From a checkpoint of a small mixture-of-experts model trained on Wikipedia: a sigmoid router.
Below are experts of layer 4 (counted from 0) of a mixture-of-experts language model. Rows are named router (the router's row for the expert), gate (a neuron's input weights, with its number), up (a neuron's input weights, with its number), down (a neuron's output weights, with its number) and show model dimensions 0-47. Each number is 200 + 30 x the weight over its row's rms, rounded and kept within 0 to 999.
After each expert's rows: a language model's description of what the expert responds to; "comes before" lists some tokens at least twice as common just after its tokens as in all text. This comes from a sample of Wikipedia text that the model never trained on. Tokens count by the router's weight.

# expert 15
router,237,249,179,230,237,146,209,164,173,189,165,193,201,195,211,216,230,230,217,171,211,145,216,207,170,163,217,193,199,209,203,188,209,205,205,182,162,227,216,233,207,166,171,210,155,244,206,198
gate1,177,184,195,201,153,184,226,202,200,205,176,207,180,174,258,184,238,206,166,248,209,255,255,241,206,206,148,172,187,209,143,224,209,186,235,205,185,192,185,165,191,181,267,154,209,208,189,237
up1,201,187,216,150,221,202,219,186,177,207,187,151,195,178,209,250,179,194,163,199,116,185,202,197,206,237,219,203,187,155,239,215,245,157,182,160,148,231,204,215,266,221,202,162,186,178,202,193
down1,203,256,209,206,124,206,177,230,189,182,239,153,158,192,222,218,166,200,211,207,199,212,231,161,251,173,205,181,211,196,222,219,215,219,224,168,184,218,212,237,251,186,191,197,184,238,179,196
gate2,199,258,235,215,236,186,214,202,199,213,209,208,221,178,218,226,145,166,193,187,206,191,189,188,229,191,261,237,113,209,186,242,215,248,196,215,210,181,203,193,194,200,177,201,284,254,179,266
up2,164,195,190,219,230,176,255,230,176,206,176,182,208,198,166,140,216,197,185,240,215,204,209,184,259,194,223,211,187,245,136,172,197,162,113,218,198,211,200,220,216,229,206,220,203,189,244,235
down2,185,238,183,176,243,132,198,170,198,200,213,211,188,242,215,193,228,164,190,211,208,174,189,193,175,195,202,247,192,205,240,208,307,264,187,152,182,203,219,252,207,197,214,170,156,218,188,194
gate3,252,198,191,179,206,249,212,166,220,200,194,188,221,235,180,239,154,163,233,189,262,198,208,205,178,166,189,154,219,221,243,221,230,220,175,166,169,239,214,233,166,236,187,258,186,163,164,247
up3,175,194,232,203,170,199,187,177,215,208,107,192,220,184,196,144,215,208,236,174,234,212,239,191,231,284,233,217,195,195,192,154,209,111,208,193,194,147,217,220,231,184,173,187,205,232,265,228
down3,194,234,210,190,200,229,237,205,173,173,169,234,207,151,200,213,237,148,194,195,213,219,192,170,221,196,137,198,221,169,228,148,191,161,164,196,178,165,177,280,160,166,220,124,218,174,182,188
gate4,271,202,264,219,259,172,222,159,205,180,186,180,145,215,198,231,205,181,184,186,166,209,257,183,172,208,209,212,177,217,216,255,159,197,232,187,205,207,171,221,199,231,177,237,203,158,208,233
up4,168,255,114,172,229,243,181,184,166,225,240,209,174,224,168,204,188,190,215,211,173,211,190,183,207,229,192,190,189,175,266,191,161,198,180,197,207,178,186,256,202,172,211,169,209,196,241,212
down4,189,213,262,179,197,243,221,207,196,207,165,249,80,205,211,213,248,223,179,171,197,212,186,210,194,234,236,168,135,245,159,193,244,234,201,173,238,218,187,203,160,176,202,216,198,209,212,227
gate5,171,196,231,228,216,247,203,152,159,193,221,152,155,227,192,294,191,211,198,163,249,191,212,211,203,182,172,175,160,196,228,184,150,167,233,162,173,142,208,198,190,182,219,227,218,240,207,227
up5,171,198,200,198,230,267,204,220,131,144,226,165,213,214,202,193,201,209,181,168,214,179,220,153,137,212,231,151,243,200,154,183,173,200,190,150,167,176,164,180,211,226,279,206,220,260,243,190
down5,192,253,174,239,260,162,186,228,168,199,179,253,223,230,130,213,224,219,185,219,220,198,235,257,208,160,212,156,219,173,211,174,197,220,187,216,192,149,207,138,192,232,192,216,175,219,187,228
gate6,168,161,221,251,183,163,160,211,213,200,254,173,203,267,177,267,161,189,122,172,172,213,221,242,225,148,141,175,157,157,201,183,161,165,215,214,174,180,218,226,184,223,189,206,223,198,223,207
up6,218,131,152,206,196,174,215,177,267,174,231,198,198,228,176,193,208,173,178,152,182,176,221,229,234,162,219,178,184,157,185,166,189,231,210,180,229,207,190,199,187,178,190,185,167,212,156,192
down6,215,239,212,262,238,235,211,178,195,177,136,173,180,194,232,224,200,226,238,159,190,190,195,203,175,255,271,218,192,193,149,211,208,206,171,190,232,187,210,217,208,219,199,188,174,247,211,167
gate7,166,207,187,206,195,160,171,241,188,188,207,240,205,243,154,231,211,267,195,192,177,196,189,229,187,184,190,202,251,181,227,184,136,181,198,194,240,216,185,205,180,167,178,218,204,255,192,219
up7,198,186,176,228,195,157,159,238,169,149,206,198,169,217,131,270,176,215,205,196,197,191,209,196,191,223,217,219,206,174,212,189,244,184,173,221,202,242,156,168,166,170,136,138,225,243,215,199
down7,107,198,197,158,206,224,252,209,221,187,218,205,231,226,255,237,157,211,218,255,210,237,165,212,202,263,211,235,177,219,176,162,184,182,175,193,196,202,172,170,162,193,223,221,201,185,202,156
What it handles: Short letter pieces in the middle or end of words and foreign names, e.g. f-res-coes, ph-ish-ing, conduc-tor, Kle-pa-č.
comes before: ", ", ". ", "'", "-", "\" ", "a"

# expert 7
router,210,128,205,119,252,180,217,201,219,183,199,211,185,178,180,209,195,218,211,178,244,193,212,255,157,200,213,170,222,235,147,176,177,210,207,222,166,215,254,207,220,174,198,199,169,211,213,211
gate1,209,179,211,227,179,201,170,177,213,225,196,199,212,179,143,218,182,216,212,180,204,223,188,266,252,202,226,182,214,172,198,189,237,241,250,192,201,246,204,183,197,175,196,159,229,253,197,184
up1,224,172,200,165,150,223,201,241,191,180,199,229,191,167,135,157,200,220,197,217,212,263,243,181,231,146,168,202,187,222,170,233,195,181,197,207,176,167,225,175,191,250,226,220,191,162,223,233
down1,187,180,137,225,173,214,219,172,191,171,242,224,119,125,249,147,168,205,215,216,180,183,187,197,219,196,194,221,247,222,217,214,196,185,242,197,212,185,200,243,217,225,191,202,206,192,191,192
gate2,220,144,145,254,215,180,206,214,234,187,184,159,172,189,199,242,183,194,156,210,198,191,129,236,180,210,184,180,183,210,217,208,206,184,177,244,196,188,169,187,235,150,201,215,208,195,193,148
up2,275,165,200,183,188,180,237,203,278,203,224,187,150,208,186,208,191,229,166,224,220,199,183,237,184,254,216,180,194,208,163,172,182,232,185,154,212,215,196,162,232,205,275,186,145,176,189,211
down2,200,177,257,216,193,226,208,199,170,201,222,181,232,232,243,195,225,260,185,207,173,171,192,157,169,223,160,215,201,224,237,218,206,213,213,232,202,159,182,233,211,180,180,243,214,219,170,222
gate3,201,117,178,170,225,195,140,203,208,181,168,162,210,223,250,194,217,250,209,207,169,249,244,168,211,168,230,236,211,231,205,176,176,209,185,225,180,188,212,183,188,214,198,158,195,196,192,175
up3,194,234,160,186,162,235,258,159,222,217,178,193,198,217,179,235,152,233,220,189,193,228,187,140,215,218,225,210,191,245,173,145,188,159,150,209,180,206,239,260,135,130,211,223,208,188,223,226
down3,173,196,209,153,215,234,206,226,200,183,271,204,244,200,221,205,196,214,187,219,179,208,190,182,166,187,163,164,184,128,159,221,271,221,185,199,222,210,206,156,159,208,195,192,186,175,236,177
gate4,181,220,247,126,218,254,181,264,219,205,182,173,240,254,178,193,174,164,239,151,212,205,203,181,164,286,208,190,195,187,220,177,204,194,190,213,157,169,219,175,241,241,241,201,151,196,203,235
up4,215,202,225,178,223,221,195,232,213,241,170,202,188,235,189,216,166,177,190,188,193,190,222,238,268,170,149,157,179,225,165,184,180,156,200,191,224,175,217,200,251,254,205,194,200,202,177,223
down4,177,194,156,220,191,174,155,214,129,215,190,209,196,99,272,192,255,198,186,176,172,173,159,197,246,212,259,208,150,209,209,245,223,222,199,249,221,199,192,193,211,154,200,181,253,139,225,208
gate5,190,181,186,219,174,180,188,223,191,156,183,162,225,219,195,166,242,244,170,215,210,183,193,212,203,233,177,246,264,250,134,194,175,194,168,212,158,171,166,263,241,226,200,153,157,189,254,203
up5,217,186,216,204,160,149,197,227,156,174,186,198,227,220,245,182,179,180,190,230,190,216,127,191,200,251,132,226,265,259,191,192,148,191,143,205,179,239,224,245,260,197,170,168,201,158,173,168
down5,182,190,186,192,194,199,184,190,199,227,174,203,178,207,205,173,192,160,169,272,249,156,225,187,157,206,201,179,192,206,167,231,191,172,192,207,175,180,189,177,136,174,213,223,199,179,194,210
gate6,207,204,183,222,222,200,182,195,229,258,195,142,189,187,234,231,209,270,206,188,221,247,220,209,216,186,194,179,253,195,188,192,169,189,223,217,174,162,203,233,193,170,190,194,197,209,238,165
up6,158,207,164,237,221,163,224,151,208,242,167,207,176,184,230,192,139,208,232,249,160,203,189,141,204,216,213,196,204,200,193,240,178,247,269,252,221,187,201,216,198,173,226,176,163,212,191,172
down6,213,207,162,179,190,205,167,173,113,247,176,187,175,179,139,166,234,219,193,144,244,210,239,242,199,166,175,179,212,226,207,188,209,180,228,197,245,217,210,216,243,248,182,168,192,236,186,211
gate7,149,217,179,192,135,177,231,177,186,260,199,194,192,202,249,211,188,166,208,203,165,220,247,251,211,237,197,117,244,195,223,134,186,198,190,165,193,165,245,139,177,225,245,221,229,175,254,183
up7,278,240,160,228,221,189,201,176,173,168,218,223,230,215,146,200,214,170,123,167,244,171,210,185,230,207,258,170,176,219,220,211,217,219,208,240,249,205,139,227,242,175,219,176,146,183,226,230
down7,227,192,189,180,196,215,227,227,202,212,191,160,222,221,190,244,202,231,245,246,149,231,265,196,191,162,210,197,188,177,199,189,200,197,189,267,218,214,171,126,130,213,140,139,210,177,204,229
What it handles: Prepositions, conjunctions and auxiliaries inside running prose, e.g. to, and, of, was, with, often following a comma or a subject pronoun.
comes before: "the ", "a ", "his ", "to ", "be ", "an "

# expert 20
router,216,186,195,191,225,130,229,205,200,193,196,166,183,185,169,219,201,214,229,199,176,203,220,263,170,172,183,176,218,221,210,217,179,208,208,148,195,224,235,208,201,207,187,166,181,200,162,219
gate1,184,229,213,176,203,159,179,163,165,209,207,176,210,221,204,178,222,183,230,197,243,187,238,240,226,212,219,183,228,186,242,215,204,203,163,171,147,223,145,199,211,202,222,199,193,179,195,194
up1,241,205,201,198,182,217,242,201,165,162,219,205,209,192,188,141,194,232,165,228,162,197,214,218,238,179,240,275,211,241,164,163,152,211,243,176,221,232,183,195,171,203,277,180,159,197,217,209
down1,240,191,203,195,129,217,182,186,204,206,197,249,217,193,205,207,138,154,199,178,228,214,198,226,208,161,180,183,201,148,219,253,191,206,226,195,170,220,207,227,222,159,196,124,224,180,225,207
gate2,172,233,190,202,191,199,240,229,154,142,184,192,171,228,183,194,157,207,222,169,166,197,197,207,192,179,227,220,227,180,203,102,181,197,159,191,155,246,196,215,201,187,176,171,191,207,223,117
up2,236,201,181,212,211,227,213,165,186,178,242,197,212,159,233,154,136,246,164,192,218,171,236,156,195,202,229,176,214,145,259,167,187,193,182,216,165,198,223,196,265,227,200,184,153,233,192,258
down2,180,154,175,182,221,188,165,221,232,224,167,229,186,176,227,207,194,188,218,214,160,203,235,225,142,204,201,178,168,213,224,274,202,189,171,247,243,154,197,206,212,218,190,161,217,204,159,170
gate3,188,187,200,169,207,224,266,220,234,187,191,217,203,176,223,165,265,174,256,151,212,216,222,175,166,154,220,205,175,223,237,260,198,135,168,217,165,206,207,232,148,236,183,200,200,287,240,210
up3,210,221,170,196,216,190,203,232,161,201,127,190,211,234,223,230,176,176,214,172,193,216,244,184,181,143,201,264,211,231,200,221,204,173,207,219,208,200,252,210,167,143,187,209,171,242,210,242
down3,161,213,167,198,179,208,198,176,174,191,260,202,232,230,178,189,235,209,185,179,223,171,247,167,250,176,196,251,241,169,178,195,210,245,182,205,182,167,204,198,206,205,153,217,214,225,222,209
gate4,266,144,244,197,226,207,206,231,203,165,199,189,227,184,276,230,204,236,200,224,158,207,193,215,183,180,240,180,179,270,210,231,223,219,240,179,160,192,219,214,226,153,165,233,204,210,199,207
up4,208,101,203,210,223,239,216,234,144,145,158,195,151,202,232,203,191,206,181,232,155,190,190,225,200,185,192,188,224,243,212,195,195,241,233,220,156,215,192,215,271,180,104,196,198,202,188,171
down4,223,183,187,237,109,228,176,215,160,170,222,196,140,190,207,181,140,193,210,254,183,268,206,138,202,251,208,225,231,196,201,197,140,200,191,161,235,224,157,233,192,221,215,211,221,204,234,218
gate5,190,208,155,232,198,228,177,228,215,197,231,248,246,251,183,164,158,223,218,175,148,186,214,231,265,174,163,151,206,228,233,205,188,166,232,247,204,196,216,211,208,225,180,245,170,177,200,160
up5,183,221,240,168,212,213,195,119,205,224,206,159,145,219,169,267,178,198,230,177,191,208,149,204,196,222,210,173,175,176,165,214,194,210,151,255,189,208,210,133,277,188,240,201,220,175,171,211
down5,198,249,212,263,184,165,177,200,152,169,126,192,110,179,195,161,165,201,203,223,185,244,228,177,198,195,207,182,203,273,226,237,174,204,214,182,228,201,165,164,175,209,148,164,204,196,206,194
gate6,196,203,195,190,140,237,144,219,223,225,238,224,187,187,270,183,153,196,182,216,221,208,240,196,201,208,179,185,210,195,216,239,168,225,198,177,213,179,184,191,200,230,171,212,207,212,221,169
up6,251,161,132,235,185,165,251,245,221,156,190,201,199,180,178,190,186,190,188,165,233,122,170,215,274,258,217,239,212,223,209,257,206,170,189,165,161,203,171,191,153,242,252,201,172,186,193,244
down6,174,215,199,212,141,161,220,229,178,174,181,216,179,148,219,226,235,227,156,215,277,223,200,190,187,177,258,196,185,215,263,176,248,215,175,262,174,218,265,175,199,186,183,193,153,218,209,160
gate7,183,203,215,249,228,216,195,174,180,98,190,236,232,245,142,184,235,205,231,135,163,172,196,185,241,243,168,198,198,205,176,201,236,209,157,176,241,192,211,205,207,172,141,262,152,136,233,242
up7,242,192,154,263,242,226,179,226,241,194,184,236,184,216,212,211,231,135,184,176,162,195,272,177,251,183,170,192,155,241,204,152,239,189,216,193,206,206,225,245,187,182,212,192,158,243,248,199
down7,242,211,168,188,180,200,211,172,211,203,207,146,226,181,282,186,187,226,254,242,212,123,193,150,153,191,251,247,223,230,227,164,189,178,205,199,200,179,159,193,196,196,222,166,199,211,205,176
What it handles: Participles and prepositions in prose, often after "was" or "is", e.g. became, known, used, covered by, most of.
comes before: "the ", "to ", "in ", "by ", "of ", "a "

# expert 8
router,192,169,142,128,275,194,204,216,212,219,185,236,215,163,184,187,248,238,178,169,223,207,168,250,149,209,210,181,242,242,174,206,199,222,237,187,191,211,269,229,186,159,196,238,142,236,188,214
gate1,187,200,222,208,192,241,171,217,183,182,209,254,205,206,182,216,218,195,239,204,210,193,220,197,272,233,180,196,193,186,252,206,228,192,222,230,190,189,157,230,206,166,153,219,268,222,154,202
up1,205,177,172,194,212,170,190,215,194,241,208,201,174,158,179,255,156,216,161,192,212,236,224,179,208,192,169,170,182,223,207,185,256,206,206,238,203,187,161,199,204,206,196,239,230,270,152,191
down1,168,225,240,204,231,208,220,168,181,225,186,201,205,218,204,211,182,231,203,253,224,171,232,264,218,214,245,194,151,185,229,195,226,182,257,212,217,202,237,231,237,247,199,205,195,224,180,182
gate2,173,196,227,165,142,136,186,220,261,202,247,242,196,194,214,186,229,212,141,150,180,185,250,196,151,153,225,233,192,184,151,190,141,212,200,225,220,203,223,237,175,228,218,193,161,192,155,222
up2,178,221,204,167,173,223,196,211,254,219,244,176,185,266,185,234,157,253,154,175,195,201,187,269,199,167,221,246,167,178,153,202,122,200,238,161,193,218,164,261,188,156,132,214,189,183,208,175
down2,227,173,184,216,180,160,187,171,242,225,192,172,159,270,154,191,212,208,181,144,209,231,208,234,210,238,151,234,191,132,246,170,220,208,204,261,229,203,200,175,177,224,228,198,165,219,190,205
gate3,111,201,175,230,177,187,240,233,175,129,252,179,197,251,145,210,180,210,179,239,183,191,196,188,216,167,229,174,197,175,204,219,212,206,185,234,223,273,190,236,138,189,230,201,254,237,169,152
up3,201,217,189,238,163,236,151,173,173,166,148,169,214,229,209,187,205,196,224,209,213,220,166,206,189,226,274,229,200,220,196,206,165,190,156,134,215,185,170,221,182,207,172,174,166,197,222,227
down3,179,192,241,219,142,163,245,219,175,182,204,127,217,202,158,206,173,217,190,190,192,202,171,150,182,182,191,227,234,192,181,186,159,202,245,235,178,155,177,210,225,213,208,206,166,186,212,178
gate4,206,228,231,138,186,185,176,244,237,189,124,233,196,175,147,234,269,209,164,247,183,194,96,241,265,207,198,191,230,160,256,184,227,196,185,184,203,142,187,188,188,190,201,165,164,232,215,216
up4,231,209,241,202,225,209,187,185,210,212,202,152,200,200,217,176,265,203,153,223,154,171,174,177,226,249,221,207,194,200,255,185,213,150,139,229,228,163,166,229,238,134,232,205,200,181,139,196
down4,210,246,263,188,221,229,199,225,186,188,190,170,219,184,238,218,180,248,156,200,215,229,194,211,204,185,176,190,181,223,210,199,201,213,170,221,196,164,151,214,173,251,220,169,220,106,175,192
gate5,208,206,202,154,219,195,180,196,256,199,185,219,147,179,192,211,264,190,200,203,200,209,206,209,247,194,212,110,184,222,183,191,181,223,236,164,205,219,200,212,207,233,211,302,231,225,201,160
up5,216,218,224,277,208,245,190,222,199,198,173,165,220,202,213,173,208,187,193,177,211,208,199,251,158,195,176,242,137,178,213,181,204,217,145,228,195,225,200,220,220,199,216,163,194,202,187,254
down5,232,216,197,229,177,182,167,214,158,200,176,228,190,204,181,170,200,197,284,227,212,199,164,114,181,257,237,175,187,212,219,195,216,218,212,203,235,202,187,160,187,200,185,207,205,167,237,216
gate6,195,181,199,150,191,176,182,134,170,225,219,226,133,250,236,141,208,180,188,151,251,228,231,187,181,180,190,196,153,179,195,197,234,250,198,211,153,239,173,207,199,266,278,252,190,267,220,209
up6,164,246,269,154,183,140,188,161,176,226,186,189,140,236,198,240,231,167,225,193,199,232,201,187,187,199,191,194,203,182,165,213,155,280,223,166,202,209,240,165,217,196,212,241,175,165,173,224
down6,219,128,141,176,200,205,193,262,253,241,150,159,217,218,173,200,162,207,175,230,165,225,241,202,252,155,226,212,178,209,239,190,249,184,220,187,263,236,195,204,210,250,173,211,235,210,209,219
gate7,172,188,197,217,163,130,208,195,234,247,176,157,170,207,168,193,190,237,153,182,237,215,239,179,168,195,196,217,208,209,262,178,218,242,195,256,207,219,228,126,141,223,205,190,248,250,191,237
up7,202,211,289,164,203,179,180,206,215,205,188,207,248,191,227,233,220,201,147,191,173,211,189,212,191,193,184,194,200,194,183,159,226,159,157,219,232,214,203,235,226,219,231,195,252,175,167,178
down7,217,227,227,216,223,251,182,285,213,199,222,182,212,209,204,193,157,194,224,197,191,188,203,148,205,228,188,189,177,214,194,217,212,208,191,211,192,189,152,295,206,186,218,242,181,202,235,196
What it handles: Commas, "and", "was", "which", "also" and similar function words linking clauses in running prose, e.g. "as well as".
comes before: "the ", "a ", "and ", "he ", "which ", "was "

# expert 0
router,193,202,218,189,183,169,228,214,174,202,172,264,177,200,173,200,174,172,232,199,165,169,133,203,175,180,212,202,192,242,164,249,182,156,189,147,182,247,194,207,216,170,170,227,204,176,191,256
gate1,237,189,219,196,140,175,231,238,201,170,215,301,191,158,212,237,159,195,233,198,154,198,207,218,178,214,135,124,182,195,139,260,129,163,244,185,197,218,163,188,197,187,206,155,184,194,215,243
up1,183,164,160,217,221,148,183,185,183,194,187,140,167,208,186,160,182,257,214,182,190,162,230,207,211,196,202,167,194,213,210,200,188,193,156,200,199,213,200,195,168,202,182,193,192,186,186,205
down1,203,205,205,188,233,223,175,205,223,201,166,163,179,185,236,136,211,132,223,209,203,192,180,194,165,195,201,194,221,248,193,241,199,234,214,135,192,175,205,233,211,191,264,184,214,188,206,202
gate2,173,162,212,177,158,219,128,169,245,204,152,261,210,254,237,215,255,138,216,182,228,211,221,237,201,137,221,196,235,203,188,226,185,171,188,190,179,216,234,203,193,213,206,210,261,171,221,233
up2,208,222,206,207,190,151,185,224,212,210,132,174,240,225,180,224,194,210,139,246,153,242,232,240,158,203,164,165,198,260,185,185,179,230,211,196,168,198,184,233,144,251,253,245,235,165,195,160
down2,189,208,163,185,236,156,222,233,238,214,221,160,232,191,183,174,243,225,140,214,152,233,178,184,167,243,187,251,213,184,194,163,174,184,207,224,211,194,170,199,231,196,210,184,204,154,163,179
gate3,235,159,192,173,165,152,199,209,217,194,228,218,176,230,220,221,187,252,203,183,212,201,188,143,194,227,225,186,150,179,223,225,186,176,209,201,238,226,215,237,138,215,172,178,222,213,212,148
up3,164,176,244,164,201,226,216,177,197,162,224,193,182,157,187,168,204,195,206,242,197,226,200,187,203,184,184,170,208,211,190,170,193,237,139,202,106,155,175,177,222,223,208,252,209,202,178,261
down3,202,189,192,237,153,189,226,230,240,192,197,193,209,200,243,255,200,177,170,176,209,218,183,213,203,208,252,205,213,222,165,163,187,178,152,149,169,250,201,229,206,200,227,184,198,210,192,249
gate4,181,188,200,153,197,200,223,187,182,198,183,255,195,263,198,290,198,179,255,131,209,164,215,195,223,186,238,158,240,182,225,257,180,224,226,153,202,198,185,179,197,150,196,197,236,171,156,200
up4,176,209,266,187,133,259,173,227,185,236,183,239,221,230,136,194,236,175,189,170,250,202,214,208,183,207,205,159,224,178,208,200,247,267,255,150,158,224,180,218,164,255,226,220,245,189,214,194
down4,247,190,222,194,230,242,235,205,207,203,247,196,144,216,189,183,217,268,176,141,172,239,188,178,180,191,191,173,200,238,142,193,139,161,193,205,233,215,163,205,203,202,209,226,173,171,188,185
gate5,181,135,230,207,229,177,189,209,196,150,217,203,169,241,202,229,196,176,190,187,138,202,189,263,158,199,190,152,164,175,175,186,153,138,225,157,194,202,196,195,219,228,204,203,243,243,181,220
up5,263,264,190,140,214,219,241,229,205,234,209,186,234,114,187,188,209,205,213,244,192,172,161,215,201,201,148,133,173,182,241,184,233,259,207,208,192,208,221,213,236,178,150,171,202,208,220,198
down5,194,213,227,197,176,222,216,206,214,192,197,205,206,209,200,220,201,237,212,129,230,191,170,248,211,202,181,214,160,210,192,180,204,197,193,178,152,188,231,189,203,153,170,189,171,264,207,153
gate6,221,256,171,217,219,192,149,191,155,212,220,216,143,242,210,246,226,169,221,177,118,189,183,187,156,189,165,221,204,235,239,137,161,186,177,225,284,219,160,168,158,166,187,227,226,210,241,232
up6,146,104,231,262,229,203,162,215,205,209,225,167,233,181,265,241,215,205,182,197,254,217,230,230,217,200,192,189,240,110,176,224,195,223,204,190,193,195,180,223,203,196,252,235,232,199,181,175
down6,224,166,197,193,191,178,260,157,166,238,216,212,215,200,180,206,239,184,219,208,175,234,194,213,180,154,185,179,220,243,165,197,208,156,240,240,151,194,185,177,176,219,194,180,253,227,252,169
gate7,243,232,218,203,143,208,163,171,220,186,153,225,159,176,147,234,194,193,229,198,180,212,220,208,166,235,178,184,174,226,175,190,170,156,184,189,162,280,214,143,206,205,226,183,212,227,156,270
up7,236,213,193,198,147,216,165,158,179,206,168,203,135,199,230,173,225,188,202,197,201,212,223,171,181,234,189,138,147,197,159,158,206,181,212,258,171,168,148,185,233,199,233,222,222,171,196,211
down7,183,178,237,211,206,230,183,192,215,226,229,223,217,195,211,209,179,267,172,202,197,184,206,186,202,203,173,195,142,193,258,215,207,181,186,231,229,252,169,185,172,220,244,224,136,167,173,206
What it handles: Line breaks and table pipes ending list or infobox lines, e.g. after a date before "- Party:" or taxonomy lists like Genus/Species.
comes before: "- ", "\n", "| ", "\n\n", "The ", "s "

# expert 2
router,218,247,214,202,139,158,205,256,204,207,208,241,179,197,192,216,217,240,223,231,216,138,96,199,172,158,176,217,251,286,201,146,139,189,188,192,214,187,227,216,203,147,164,258,217,191,212,185
gate1,253,241,264,157,162,189,148,313,197,229,183,173,168,238,202,162,240,233,209,221,223,134,211,203,183,196,179,192,224,182,201,207,237,241,222,249,148,157,240,198,235,208,202,186,182,180,179,236
up1,152,172,168,225,217,237,200,156,189,179,243,211,253,172,172,233,205,243,231,221,210,210,247,128,192,142,168,183,185,165,183,176,172,197,218,219,202,207,163,163,160,176,217,135,197,188,214,206
down1,260,220,187,205,222,164,172,208,211,150,177,169,184,163,239,213,206,145,193,205,190,208,197,223,224,146,184,182,178,223,181,182,177,167,178,218,230,184,215,260,210,192,162,179,210,229,213,159
gate2,202,163,202,192,236,203,218,190,210,177,244,105,216,222,186,165,223,161,201,217,205,203,235,171,214,208,238,205,195,226,162,183,150,206,166,235,215,168,198,304,159,195,193,202,183,229,218,239
up2,212,195,217,182,235,195,196,213,199,205,156,178,242,165,198,209,229,251,159,107,225,161,276,177,194,155,198,188,234,190,166,199,179,233,210,168,201,181,193,242,193,220,163,195,236,199,219,222
down2,183,225,215,213,202,190,229,249,168,157,191,167,136,166,197,166,178,153,208,175,221,192,186,218,201,189,165,203,172,241,196,173,241,242,171,163,159,134,212,173,238,199,191,198,228,259,172,230
gate3,187,230,204,204,182,203,182,206,211,221,210,228,201,212,215,191,203,224,179,182,243,246,161,188,217,174,206,182,149,208,167,152,158,222,172,187,243,200,236,216,212,147,193,207,229,174,154,163
up3,222,170,252,148,174,230,179,154,153,261,210,169,191,201,165,217,211,177,236,175,228,184,204,224,256,178,206,230,206,200,254,184,252,220,225,237,170,231,173,189,218,248,146,224,173,228,223,188
down3,184,190,224,208,165,203,165,242,229,125,230,225,203,220,243,203,195,179,244,220,245,206,151,208,209,199,183,203,214,213,199,206,163,171,190,213,244,166,155,149,194,157,197,176,211,196,188,237
gate4,223,177,210,129,203,167,206,240,158,164,238,218,134,257,236,187,230,255,190,196,212,210,255,223,156,156,175,172,267,178,217,218,237,239,186,154,185,134,199,181,248,131,191,202,159,201,221,152
up4,220,162,188,168,223,210,228,164,220,188,201,198,231,203,214,172,135,221,195,209,233,216,169,161,201,175,241,230,206,207,215,186,169,246,218,175,218,190,229,256,185,194,164,207,167,187,190,211
down4,218,209,201,208,176,205,216,202,188,219,142,176,168,179,208,215,221,177,202,194,194,217,209,230,230,250,179,172,155,203,237,217,202,191,200,224,181,222,194,232,207,172,188,194,236,217,194,172
gate5,236,243,174,181,172,202,230,205,165,217,200,233,175,207,161,225,204,245,244,225,206,185,213,189,209,212,196,178,199,227,270,232,202,207,272,156,186,191,168,163,203,228,190,202,198,168,222,219
up5,228,228,205,158,187,246,233,180,189,181,249,237,153,198,191,235,196,212,202,190,188,214,189,266,212,214,217,168,165,173,184,172,260,219,182,251,190,173,193,238,177,224,237,212,197,204,207,173
down5,239,189,199,209,165,222,147,159,227,195,196,213,185,212,239,172,168,198,195,189,214,251,202,174,177,181,205,216,201,167,189,215,212,220,221,212,257,179,227,226,187,181,213,165,206,186,213,189
gate6,214,214,216,166,245,170,203,251,193,161,134,201,192,239,235,175,191,227,192,235,211,236,207,206,157,204,198,197,180,237,188,161,198,199,197,195,228,206,244,192,185,221,178,223,201,215,253,173
up6,197,173,238,150,191,182,189,242,210,163,172,208,212,147,265,176,160,197,170,273,140,202,153,187,219,186,209,162,155,181,130,242,181,184,191,185,231,187,252,175,180,235,214,214,196,202,186,213
down6,216,237,199,160,187,221,184,292,230,204,193,204,216,156,242,241,176,196,225,178,205,203,219,231,191,93,199,190,150,199,226,173,161,215,207,228,168,170,226,211,228,199,256,195,146,167,165,254
gate7,239,136,161,192,173,210,219,205,230,179,192,192,206,193,215,168,228,227,276,181,166,169,172,181,211,175,283,127,246,196,183,211,147,165,196,214,246,165,234,247,194,181,202,192,240,201,184,211
up7,212,212,199,245,225,183,262,159,185,211,210,159,231,199,172,176,246,185,212,201,171,221,219,256,196,221,255,223,168,198,177,124,205,179,191,208,159,163,189,128,182,230,233,195,191,216,226,178
down7,138,208,182,198,156,193,258,218,226,221,216,170,181,138,181,188,193,178,225,121,215,205,166,199,133,195,224,229,176,206,189,252,219,211,193,167,128,213,191,246,179,168,196,183,131,176,148,227
What it handles: Final word pieces or numbers followed by a space that complete a name or word, often in tables, e.g. "Richmond ", "ett ", "0 ".
comes before: "| ", "(", "|", "and ", "– ", "was "